Weights of a small mixture-of-experts language model, trained from scratch on English Wikipedia.
Size: 8 layers, width 448, vocabulary 30287.
Training: a variant of SOAP for the experts, 339M tokens, 5169 steps.
Below are experts of layer 4 (counted from 0) of a mixture-of-experts language model. Rows are named gate (a neuron's input weights, with its number), up (a neuron's input weights, with its number) and show model dimensions 224-279. Each number is 128 + 32 x the weight over its row's rms, rounded and kept within 0 to 255. Numbers have three digits each.
Before each expert's rows: "mostly gets" lists some tokens that are sent to it at least half of the time. This comes from a sample of Wikipedia text that the model never trained on.

# expert 61
mostly gets: "ä", " von", "ski", "ö", "sk", "ič"
gate0:119065107112212122174109081153099101136095117217179145136136089097128162089147184119111124100125192099105103149087094099178128131136157121125115137152091140087168118134
up0:158112180186183125172120128162110158107146097177150086108199167151155145051133075147104113125142128110135140169144129156132183150142069070161150047129193125076126144155
gate1:133134198101127106102095140089133150168127090160131109137085116116105125222103080121164143126090125093136211158059138190115090134068205142134145118141157156167168136168
up1:112146185151127135159133099118148106173123129108129123088069134098121159130133169181125098118101099114121072130181090181091083107067147167123146127176148095097108145141

# expert 33
mostly gets: " latter", " such", " former", " Coordinates", "]", " created"
gate0:142114151147113078111112141174120126075092153130101161105112129143118137138107113085138146136149116168122156163112146164124072120094159132124155163112172176072152158157
up0:165157142075124154128119070069111188110143133155154113124162111115083134123127155141099146134134177093106101139093119139104132156096070146131139142073119127185150093146
gate1:179182178153122155167173139112131125112123109092090166136113171053167106121116147029118064134114110125160129154139132066123154142116194192136157070159128132067114110122
up1:142140123186142124092142120108126124158186166029158205104161117074071076072100091104088140136144178110118115146139077115118148127107162043105158123137142141051101165168

# expert 62
mostly gets: " north", " east", " years", " south", " Order", " Season"
gate0:143146178125074129159125143107173167191150052106082140159115117132144127092069088127169146124103109126148177083130115159071122134140166163137124125103112153130140119118
up0:173111093142174115168116096069152128142105128137112117052162115166122129117073129093154145124161124126043104125065086138075152133112128113090132132109086183105109084126
gate1:079128098120162130134101110123128132128103118159104197151130128132125114183130118137129113087117122182137124149086167110160058103112124143107106141125150170164147180108
up1:108106076170171171107124159145096112111087155141104122110188095121077111104145142136142183068111095174111163105098139157172054110137148120119137170125142147077130113170

# expert 12
mostly gets: " had", " has", " have", " They", " having", " he"
gate0:164145153178133057186118173177088114076159182159185102184149133168175131100117116143120128122136176154177132169111057115098151080088113153107120143115110083126113124066
up0:132136109102175115148108173210092103139120147089145177135098105117145164143111148068136104157146148108180118146123123112095152197182177153129119181149109211111180031066
gate1:142169172173104107127117127159105152065107074104173086175109124108034096105116122086121080142112172138128157148140144133082112131085100111121171129136125131068137147146
up1:126064093105120137117141084170121100161088116146133117146076121170128158057117151115087097095159187156151120132082144124113112094127162125192116144093141155139112095046

# expert 59
mostly gets: "\n\n", ".\n\n", " |\n\n", ")\n\n", " =\n\n", ").\n\n"
gate0:108180159113044123094097129123139137132176151166116147168167163149071174107192165142061152124135139123105139116116118118133154104155142123168102111111149138168123121117
up0:143151110085095132120169172178109113174135131100086168144139134124118127100117156110109165072241065106068144111135075114184099203091091168116150066141130146116065149137
gate1:153138087130113135079132160102142049150143191122161144143075123095096138124092138161111110132150147133170140160090201098109094109101118131157152111113132117133077126142
up1:144148113162075154126159136196137128105134155135160113189119133134153106142105158123154163161082164160110089093118128110113180094123092141153143096131116124139138125135

# expert 22
mostly gets: " guitar", " featured", " make", " create", " appointed", " actress"
gate0:076148070137168145167152102127135101164083153172152120112124111161126109103169134146123120125154123091102094117080110214103101141059228164130147098116057128157116095152
up0:163115120155125118142183118140149160103074152149140132166127146094073086128070151127167117103109156080122147069097158141107058122069230146113164110058096113119187126132
gate1:172109150087146131096084127157149094183176060114078185087089133142083183121151089139180140158095086061140111158113177114183173092147078133126182127072140084142172171094
up1:153130114099171060133117166165120152121219097152092161099090152124104119166116131112118072109114091128111041133130164129191105090149088129178188139129176072128153089192

# expert 52
mostly gets: " |", "|", " —;", "°N", "″N", " –;"
gate0:169143134136063197104096138097190092133100199129154091112153153100139128069194156119054114142053126076104203123132122138151119144128126158132156104141159203121171075074
up0:133119113105149131113163086078131168145102094142181106103120107107135087093145176073170149138128122149067136137162055157153149058103135103155152161119132038167172163090
gate1:099155093128112135101128159096093180059216142151087120134093133112104125132090120104142111141122142114120073140074179160128126163104083178153104119091116151094110092126
up1:137097116153137128114129097072112154095148095126137125124086133078111121162095163076127118133150144118113097121076192094113147179033071179133137135109082100154166158190

# expert 31
mostly gets: " York", " France", " California", " China", " Massachusetts", " India"
gate0:184140099144162096101131102099093126123147109135156101170095125103103122145099147102187139144095110048102141145161141078175072145041073146098154171142113152116145109121
up0:137142138124124139099151134097172117096089088136116093071089149137104114121207138151119120137121181129177120118152161113142086144107129085133082131119149110086150051151
gate1:113142129132111087084133054155078085158174139159131094079101102133120148150096149150096159130101107143095184128152137144115150100082139141093120117195147110092126173134
up1:174122134157131093129136107131118087127173146111120131160118195123125129139124150167130092116132101125075086100091122108139125154108126129107117147116147152120194151158

# expert 6
mostly gets: "\n", ")\n", ".\n", ";\n", "\"\n", "'\n"
gate0:131106166082109139150141156144176148107117148150115086127182143139156150138128125097138131131113159118100162158077091184156109152143120128099093177130050171098165140059
up0:124163094149097165091150092156147166127118135126141075122057117154120090054136130150119126129124140066161068200038118150074133102091176114067162074218118022143152091154
gate1:135176143121132149066118109119117100108166126111117129126086121140124127064150109072180144132140070130168142102061095154120094099143150136155138084119144141058116129117
up1:138142128105123172188122144075099161171116124166067124144094099130136113199138134134131136155116111124097169082162146118154110157120114138177151165152093099113134089166

# expert 32
mostly gets: " un", " \"", " “", " dis", " pre", " self"
gate0:149147161126139057052166131116126130119125174103128128175133110168159158109135170121112120156142164118129082116107154194109133167151141172158127125137096138086099166128
up0:073128191174166064088081082168150191141107072119131128189096161159134153138127170155077141102195114139165137119119169182157137075138132140145163102118120139115113151203
gate1:134193104139153094100154131065094114095116162186119153083137132166119117146099107133135127153060082102108157147166154150082148146195174079090138150147077098107169135130
up1:106114195116142172040146123125146175150108100151177189174149082117175108108128141138132125104200127103177110105153133070081126132161083109133140104039166104130130138109

# expert 56
mostly gets: " Insecta", "|---|---|---|---|---|---|\n", "″E", " stated", " announced", "|---|---|---|\n"
gate0:141176112131112059181151109165124132098111115138152146129113136192112121066119144092125179101080136071124158112127102114131072175154122150129111109098116168078169211092
up0:162137136160081101112084098108136044160173099085089128160120132085128144150146121049086134140145094101200132150216138052168147130117150174102129125159117132100107119134
gate1:110101108118103148090131120141113195077053205077127161142106172102130193120133113114149083157129149093120142125160155079162172131093097115149113160152146110149097084144
up1:140147150168091079149155156157078112163079069172119190212117110173137124116134071140117138099121099155087095134141123071212135169123118071126113179150114142124097146116

# expert 4
mostly gets: ",", "),", "',", "\",", ".\"", "\""
gate0:184086162104112158167135104137142148081097170136130118157141126104138146140139079170146181156105144162107144143154125143098197135107101118143105155116143118144125102102
up0:161092160137177141190120139109132138139120161138095114151116146161087140055102184134147095062129092185196099130158100103083162105170171166130132161051220093099149149112
gate1:160136158102122120150206132122118125161122146164151114132095161091115133170062134150127127105168137133020154129105118140113147153177198172131120154183124188137110114091
up1:172157143105088128120103118127136139128140116174127143153129092117118135105126107150125097170156152159096103099125093088071151171099152193154108090124082179141153153125

# expert 53
mostly gets: " against", "born", "″W", " report", " across", " Award"
gate0:122186144146124180140129148121121191151117067172139178131147079184160144071161169111164112145154129160089136123096152047095132120194184112131103121118184078061143138040
up0:126148092160106160173160071191186096112188133119122125161145130094153147172148119139145117149120159137124114120151045129152078173043146106091124156144111118132090090135
gate1:110133165187090183142107118117101099118126133163136131079113133072126155120128075078108076119118131059125136098143138143158093075140120099159092166139152175068098158085
up1:129087082172124169143133131137110182170080092101160124159136111145148093118120104133071161123100102156098101104158133061124073129129104071144070115172074144129115155139

# expert 1
mostly gets: " Civil", " Prime", " Supreme", " c", " Air", " Marine"
gate0:121118124125185161122131080158143108071102092187206106181144143145116181099098113117079102094144128169173159105134148129111173116163164154083119138121143150148116125092
up0:146164171104132124174144146126147155115142098073118148155081138147049054086149110101168165083091131090106164123113114119153164156142188115086106123130147136132110181119
gate1:142121091105155068118060078148163143163116104112169097200098128118100166100126142107137146104079137169161113108116064095111088047146144058108101076125166131153189157125
up1:149109102130195100119125145111147185139179084158119093122120111143184070099201099150144088115102114104133070137173106135139129103134105105129099108125120165155106117089

# expert 47
mostly gets: "^{(", " scored", " match", " goal", " round", " fl"
gate0:082146127128131136093108124188115099164119094155131162131161137149137065112133151133119114144122144148154072122058154153048132093089150141075130118072178156167139176150
up0:221187120147131136115111145137140132096080143103105177159139166138097180115103169146123133125099224172107109210087169141099125149096135148078144129102171084164130151124
gate1:168081069109118082129080136131113093129088099152118142168107141172136057122094131173101089091135141115174099103098131190169096194109147163133091103154144137114080106133
up1:065146122152117149113103163118125088198117142149096173108067086080129171067144137186143198137187154172088131105125160145216114116116133121115140120192092139096170044086

# expert 17
mostly gets: " −", "″W", " kW", " $", " hp", " km"
gate0:151129151155107089145160110103122157080135122087074116121079170193134107103130145153099140158108163104095140138088155162088151110127151087105085147161200145134133111140
up0:123098115155131104137158116048113108168169168125140139127128201145201139101123142151120172152120145157112086035130133133148124126158157133171096142155158143108120102072
gate1:137177081135168186126122131115134143097109063128209118131163096177148154103152139130200103110126019100125100110141124173124181073144109136048156060157086043139111194081
up1:174053119122113108161121134166141135142138168086095170097151165133117130103123108102112103152110128092146146110108143115112145152142197149087168133081131114156069113109

# expert 51
mostly gets: " University", " player", " film", " government", " station", " club"
gate0:106097037150156141116116105148160097066096158174097154139157070108150120107103176129133152150164139140123184105113137113127087087104164167105104154159176097130150120149
up0:108117071128105141153115170136083152118094098179150121130147098167130123119107158140101140090160093164156151136185164168117154135124096146141053117124057084104094144082
gate1:103101143130109111166131039146125168078175181144164074129149146141075121111161157151125179119190159141128178134135078112086067156164136151117148210150145160143138101140
up1:150119126104111095127138141161069112153105102125119100054045141109178141152171136105136074120090106104104171116108134073144158153179122126174144145115119110152078135118

# expert 8
mostly gets: "ola", "na", "ana", "ala", "idae", "ano"
gate0:107158079110109183136148155126145148108128158138154078121134080093114047173111124138163138097164162153136101162126176126127170108119154128135111088132168134147131156111
up0:167141081129167220110151173099158153166106125120129074140112118097136097159094129130129102096153206082114107187099164120145159190116096139153140084162169166129190126151
gate1:069122104112110145147130087124176175111157095130142176126122143213143160141100155135141134132110120210134150146180081126166161169156130118168119117109122102129095109057
up1:176047153132134081154082183162143093125184172163170119152133117090066086044147164090083176072122093084119149106109141103126150131137127170122161161094078171143188110081

# expert 14
mostly gets: " often", " very", " not", " similar", " success", " even"
gate0:124095130092109145180147114103102137119037150124072175133091148134136057135129179076092128067172186104166174116099178096150130154131136172104087096087103116125181082149
up0:183150097072093108140103108117137078070139130094111142104094159080109110104151140077136145131126190095156134156163102116122175085080102151150140107147124134105098151137
gate1:210094104079173119146139108137160117145073205127124118119136104095149157141125163180124126161090109168085072168111113177175174079105149100122128119095108138164146079108
up1:180131108141158146156050120139151100140063136122120174172116138122089121185100170130086144188112107159097154132138073157184110139118121109116138138193088117130109121126

# expert 49
mostly gets: " Cup", " World", " Championship", " Football", " League", " Open"
gate0:196073182106086141126090128141149130137089103165140161119151116186151096045079173170166185163157124123063139150175117163104113102146122185149128116118173151169121157182
up0:080126098107112145153102110123149131041149084159171103110160170104113147150192136107189165124174143129091107136115119159105085112140160170151110071149140153171140185144
gate1:132110148134082091157144162103112143177100153091197090105101192197168101128061165157101144177139108106075114146150153058114089112119103120148128137067054121122116087138
up1:131138178105105128144120117164081120121052088183148106135124159160107133147126125144113160175124129097103099154171141080025132168066089159126137129105124087094104163087

# expert 2
mostly gets: " |", " =", " Pos", " GK", " ISR", "%;"
gate0:154086120123158119168115144178158080130151154185124151096134140091120132159133176127094143156124197173083116127170086154141151067144169159109142164086112138123170160109
up0:089093154143102106134143149204151130109101112116136146154094133113127143132136105128099136123112129121164079112107066141200174077136116129135177094152115129069133131146
gate1:133138092137080100169123175134137113184131063162123122120164173121112087128156102104129160122083150140150128153137148156205121130125122115133114154144152183163221065066
up1:143171123176133125115140165082096131193155149127141095129151093067137199125162102140067134107137139134169138182142161132143104095151079141182145168137103103089118080114

# expert 44
mostly gets: " about", " August", " September", " February", " July", " April"
gate0:097136101119085139083186160090127158147138132162129141222087122146184142083152132154105149088118126125125118116113088106112136140171135112144096075096113107120174121083
up0:172098137116165161120143101167131120122156096117125135182117125107197144107092150141128125170154153123142159065113124075119143123112154130120147115144138125131120153143
gate1:125140123155099113182121162165154140092100132111125167135155172108090120103124129142160082134101131142150140119123139142108140126106162128165144163144121112078126107189
up1:126171137123131099123157079123151111214170100132110062117058069083096070129119145135149202146137135090135105118116104116133156109163135103136130079123113069150160107131

# expert 42
mostly gets: " on", " into", " in", " between", " during", " took"
gate0:156139166105179148117115158179117134168103132107108119169152157172170100098147160129133159134155134169134122093130134087113118051168146158115112163174181174146146140177
up0:152183111141076156132117144136173188163151080115114098125152106156133210103125190193077090136153189106179109149120087106183104073104114163119120161085064051140127074124
gate1:152107139102140102120116159134095150059121123087153138130158139051094096091109237151119128117126142179172165120130133101144125100114164105134086179156147190145131070085
up1:152109121154132165137159175118119121133108116134068159137109165117152227223172162139109110092107135131112094090151156177142141121110147115165154122132132160098115172078

# expert 58
mostly gets: " ", "   ", " $", " €", " £", "     "
gate0:109108156140145161125130077135162173118105101155120125201092084056169157158086140078096079138178156183120092148090110112139134143075185160121131098142121091118070120164
up0:145141145147176064171150190075152141135133082157083135168116126105131101164120112099063103152084122121146153148170099117130096118105144152117098114129151153134160117136
gate1:130148091156153087177109129090071133166115179115112117126156077174101097131153094084162106109086093109155148108132173090121146128069101119135106116127144180092161156120
up1:113171114099139114090111149106054116098136155103101108141142117113178121078135110089105188115129121094103167069207162146077125082079110119105088092141124127144161129157

# expert 7
mostly gets: "20", " four", " five", " six", "19", " seven"
gate0:118135120132132100186104129145160089103091149122105143112208141128140135148152084115102114101150159172138094142066117100107164151127054140145140119117110069123145063132
up0:134095160083206088139174147113164138177095147143156221124164124104071151157077112102125099171123173121148078069097166120162199133104092122164163093151153096143116116135
gate1:121111162141198134130138119111050115157129132093099105164135134143118122187135200104106144165150146152152189100162130108100173166089091138113151087180120123124171115106
up1:166143156143110147111130094112137102121139133196112081191127062114142195102087110136091124081156135170156117140121129158129145125134136199222153126160105117103107137158

# expert 27
mostly gets: " January", " September", " April", " July", " February", " October"
gate0:102161148149094168060083086056103171127080114127143092135146080171128116144127061154146126117122147172126145143104095081131148132089117101157147144145136070093152115121
up0:106061107188142098118113142111091159136130152176170128101077064112138094105061102023164094163130103155120136127128124136150100154090147077126162089148103139140066085162
gate1:197117136127141124166109146139066149158162157123115063125156148119194130144154086143124125124132154185077071147111144145123165164180106125143133088157102097172175104169
up1:141166149123128111089127167132125134142134143174179180128114199104154099121118110161114107170110137135164124112119144103099139145195170167147096096163156122143126113163

# expert 46
mostly gets: " la", " de", "ñ", "ç", "ŋ"
gate0:107136167143132139175174108126170106194168159121068083130096170158199108101105105147129089112147123150082169094126190090161149145127109142166114153168128137194166160159
up0:138139142138170133143097182090144063108086147139101122134107205180158117127148196137160016188177093170101125104096114116143134160107133135146144120148112117089093160109
gate1:109120093152125134140105167167121144106109116127166153094133128096134151151080115161109149125113090117141128155127108124100144137107170079131097148152149086153162102152
up1:124170122143127156156091189059109212088110120151125136124077106091133108140132102076094102130113149137104094112142146146086136186101120077198116137062132151131155140188

# expert 21
mostly gets: " all", " most", " some", " both", " many", " several"
gate0:152105112178158132139115150107122109066106137123122140139107112079124146047123121086163111087131160157116140113179188172219125125184133141146119123085063113163175155186
up0:126099120107207120161049155107126119115072121146117064169134123139120156128118103119157119085098101107098069133144099170145159136124142138158144087111117125157122103150
gate1:168160163176172124156130166086078092139129112121073108121116151099061084120166098070149136141110172132139124094139104091172069140166109113102103108113101173110120148077
up1:081173120165108155089169181115104122161045158072146133176148066094151079112200159162146142130083139195115167129151119117083067101126116083119057164134118158102105186149

# expert 39
mostly gets: " W", "w", "W", " w", "b", "ew"
gate0:151141158137092130051109098074112151136180136144169171106090138091129177119151057133178081164054118099172147146105078122151142145138106176108143120196101090079146107119
up0:081137110154127143136096132108088151107210056078106066142113101131121127145171137150100172169122139153143173124138110150103181133188145107174100134107130108132142187108
gate1:088093131136073118129162104157076111143104142165145115149170084149157174118125134115138124125124119067131128156149016128127167119097096092165159110118118124113106134117
up1:138167149117143190139160100098084091134191151136056116151151134173149165157178147197095095116121158150176126138078120131124084113149138126096089169125128157082163106168

# expert 40
mostly gets: " and", " or", " &", " but", " than", " including"
gate0:128092117130088149162196106126063160139150164161177097136099143108094098121116129141179154110092087143105133170167092100143051073113144116104114146106169146127134153186
up0:166137160102181183138175198071087124071066142093129087184088155128121061106079206156108069159109118173128180119113123145057143164096114153140126142150127088170118187191
gate1:141126155121110110114057102132116111155130146128096115174137075125183166115139134147097100151090098142094128107096129108097132096117157133204120136135138178126138115109
up1:128142125131103060095088114141092115129147097145104067177141110086168133119130077177148139129183113155155137154124134146077157157098129123089143110077127094125118101134

# expert 60
mostly gets: "ers", "ation", "ts", "ons", "ings", "ions"
gate0:099131171137091108115145180154085172168155166137137158114088113132147099123180106071136130121102118154173093147152107117105134170073091108120129116083096115135080135168
up0:115093149176162112070147163125101152094152169186111135101150157195092113085063221098135116122138129166123124121133126184128144139120147218076080130153137155136145051111
gate1:060110105193109157119143117151194190123068111071103129137146129144112152180131092105185126071128123153132099140174112130097100151148206157136158150076120099154107132167
up1:190154153148109046108125132104062081167166110189105141153099131162114115171124178151194138101130111095099158121121117109096092144118147087142086134149199187130110124131

# expert 55
mostly gets: " ch", " black", " blue", " white", " water", " tree"
gate0:172109105084190092168087136044119165088121123131133129150169111117114145167119090132126151171148127162123099087143094130108184170183163134096141162018169124119101071150
up0:169162178098062149096103154131124179166159154150118085127154149122123142048100125123139112118098166148087093137150106064150058124168110116093093082105067144176153151143
gate1:087117135114131133131185097171130118106163102086143111088115128076136181141133119087132106114083081120179106100156143099099100149129083091125118097161141101085136092144
up1:121152111117118200142089119141106135074113154139092126157126106147133147154091084072066107067137103143077133124124175129189121155115125160115128079171187138155095098112

# expert 54
mostly gets: " Nominated", " Candidate", " Votes", " Score", " Apps", " Pts"
gate0:114142092188128109138154075117127113097118139168094155128160126113140142052091163148130143165114170181124059149099092110127141082104075145105186175151135116189085128091
up0:145186088116110146148170133179159113099146120120109152105124160192134128135176170116049146213093122036112062127150191105123088122118116118124088114153133173075149125080
gate1:127153119086099137137091130080118119111106149127169111111155180150096149147141096118099136085145154072084085139166105144144087117118098113103093188144118124089128103116
up1:127126124137008127117169122202209100104157164155076093126158106075120105144184082145178094122114105136159093073125140092114077143152167142150151124147142080170137141096

# expert 23
mostly gets: " his", " her", " its", " their", " he", " it"
gate0:151137077104177150133102098109092165168086160118170123110110168120155077138119126110153190213100137133153145147116193105118106168140081124142079150168110115125185183089
up0:172087120069227196151164107154111127113140114086152115081133138049191089131068087114129142143094100125145121210094154117124140153146181142150159109130155136074185124028
gate1:112104132115112157102123142179093046118099072108051134158116150145081124132119104092113090149184171104086144143171106095125113096127145144099125159101129096134139124134
up1:163124163141139155078130152134147150073124118166081137162121123108143149116103146179145083154145181140152096082158096165122152105080140143134117120166143095103164129118

# expert 25
mostly gets: " (", "(", " \"", " =\n\n", " '", " ["
gate0:165093120117147130173162087087208107160088142124106090120134087112084156195115147125091170172121173174154140090087166066134111164141120125181129136209197141087061075141
up0:145123119172189140101114112056088158120121140151134148148129155067131165168182103130082118101110155088094055115095088156119122077122137173081155090085094089168173107116
gate1:125156125131109158106168115142119146138133110135138198160157108134081145151073068118139084129140147119125062082103134149077116126183112136155176053117133175150112117158
up1:135142188203083142089130178126193166124092145155062149141116148138159143119141150084150138140130125158166163122101116135146116114125047152113091107119138109131125165090

# expert 5
mostly gets: " of", " for", "|", " including", " against", " with"
gate0:144066109117162092187081172157174085113087103091103203111192126156111129141094162168179106142173113093140151173175009168108074122119119131114097114130169123141115194062
up0:161121114176110081102135076168143164153122072125175133120118119187111076181151184138128184053128150128135118125115142149129146130165143131153155142132127120061066154109
gate1:095155179078096115103155078098138120063137116127182095148108118172153075174158105104166115142168042079118097151100130102149180103118111099071146153150105109079098146127
up1:066173119108104158104150094148103097157148147134093132121127083138164136081206192114129105117123083149139155172130152048130155133135143171164110165116138143132087187154

# expert 15
mostly gets: "0", " million", " ft", "00", " UTC", " kg"
gate0:123110108143126081149085132089106156144123135111120109109149071205174094100120041115102136116126140146127174136183134128152157117145172067139157129121139171096121081144
up0:167105132126136094120097113122077097142142090220181126118143107142108153154173079176142133091124109143126188126163180106139093094101126165096075083118120158141145105218
gate1:158173171132182130199113103125136191189149081162133112105157108090160109155098091139157099104112160120128111161120046149100110088092154098105123115122161097139161104131
up1:089119095191138134133104107136161142096120153132063172155133171110124163114130134075082098076132119114139067115140168148195128108060114138180117097107132136144137201049

# expert 36
mostly gets: "   ", "     ", " allow", " ISR", " subsequently", "11"
gate0:096148143141128146138157109158129097145181172170144154152072145075099090171127164138143133203125157131173141115148120076089162120109114133133104165152122167116073193217
up0:128163152185093146095124119125134079149115081179129107053102074093138160144107159137145129156136131103086152140142105093185124112134145165189142119108104064143145142131
gate1:137069152177152173140144079157144198112122133133109172089130176124057092148141168165104109138135082145159141136127153125108115097092167061160108109156154107148111113106
up1:136129107151129119123083146136105129120154092100139119152096125128179162152057159114111107138109164134140143091102148130192072106084150171121145117087092163147153137127

# expert 43
mostly gets: " football", " Cup", " Championship", " Championships", " medal", " Football"
gate0:124110140131151092140160165149114131137172149066133142147146184125149148117159143118184058158135169116059122157138097136139202148096095140178145161084142147141149116158
up0:175119170093126116117160056103079068087080119091135136127112106136124154088137118104079153190135151147087177045098127129107117093131083161105195138117147170173154093115
gate1:092154095153128154164086080122140163093145146129150059113148111141098184166087173127160102138152158148130146109126145108103140085156102102127116133126133133097119122111
up1:052146065060163100139123179128135129096167096120146136107086138074143165139127074114147147139133146159142087155203075157111149098125089188173099095137119125117142162166

# expert 24
mostly gets: "==", "===", " by", "====", "20", "19"
gate0:112129162136135116125148170154143137085136116140201127184126102156156069128133104123150157141139085083170114111119148175099152128206130186088158185156085120101115093154
up0:185171101164124180117149132109107088054140115106117152117105056112159126105185117122146120071126099081156136149093148120126133060131107138154148148095144137134127123125
gate1:067129126058107136077107099080118119095173140153182197100044190118133140130098158085065141154104163094142154090093091158124127058124152145175234103125098124176120113129
up1:102154111225122087063119161127155166118094153128128143117110095089128131098149100184112124126125140104143114131145175090132099136090217074129159130155118177125096083094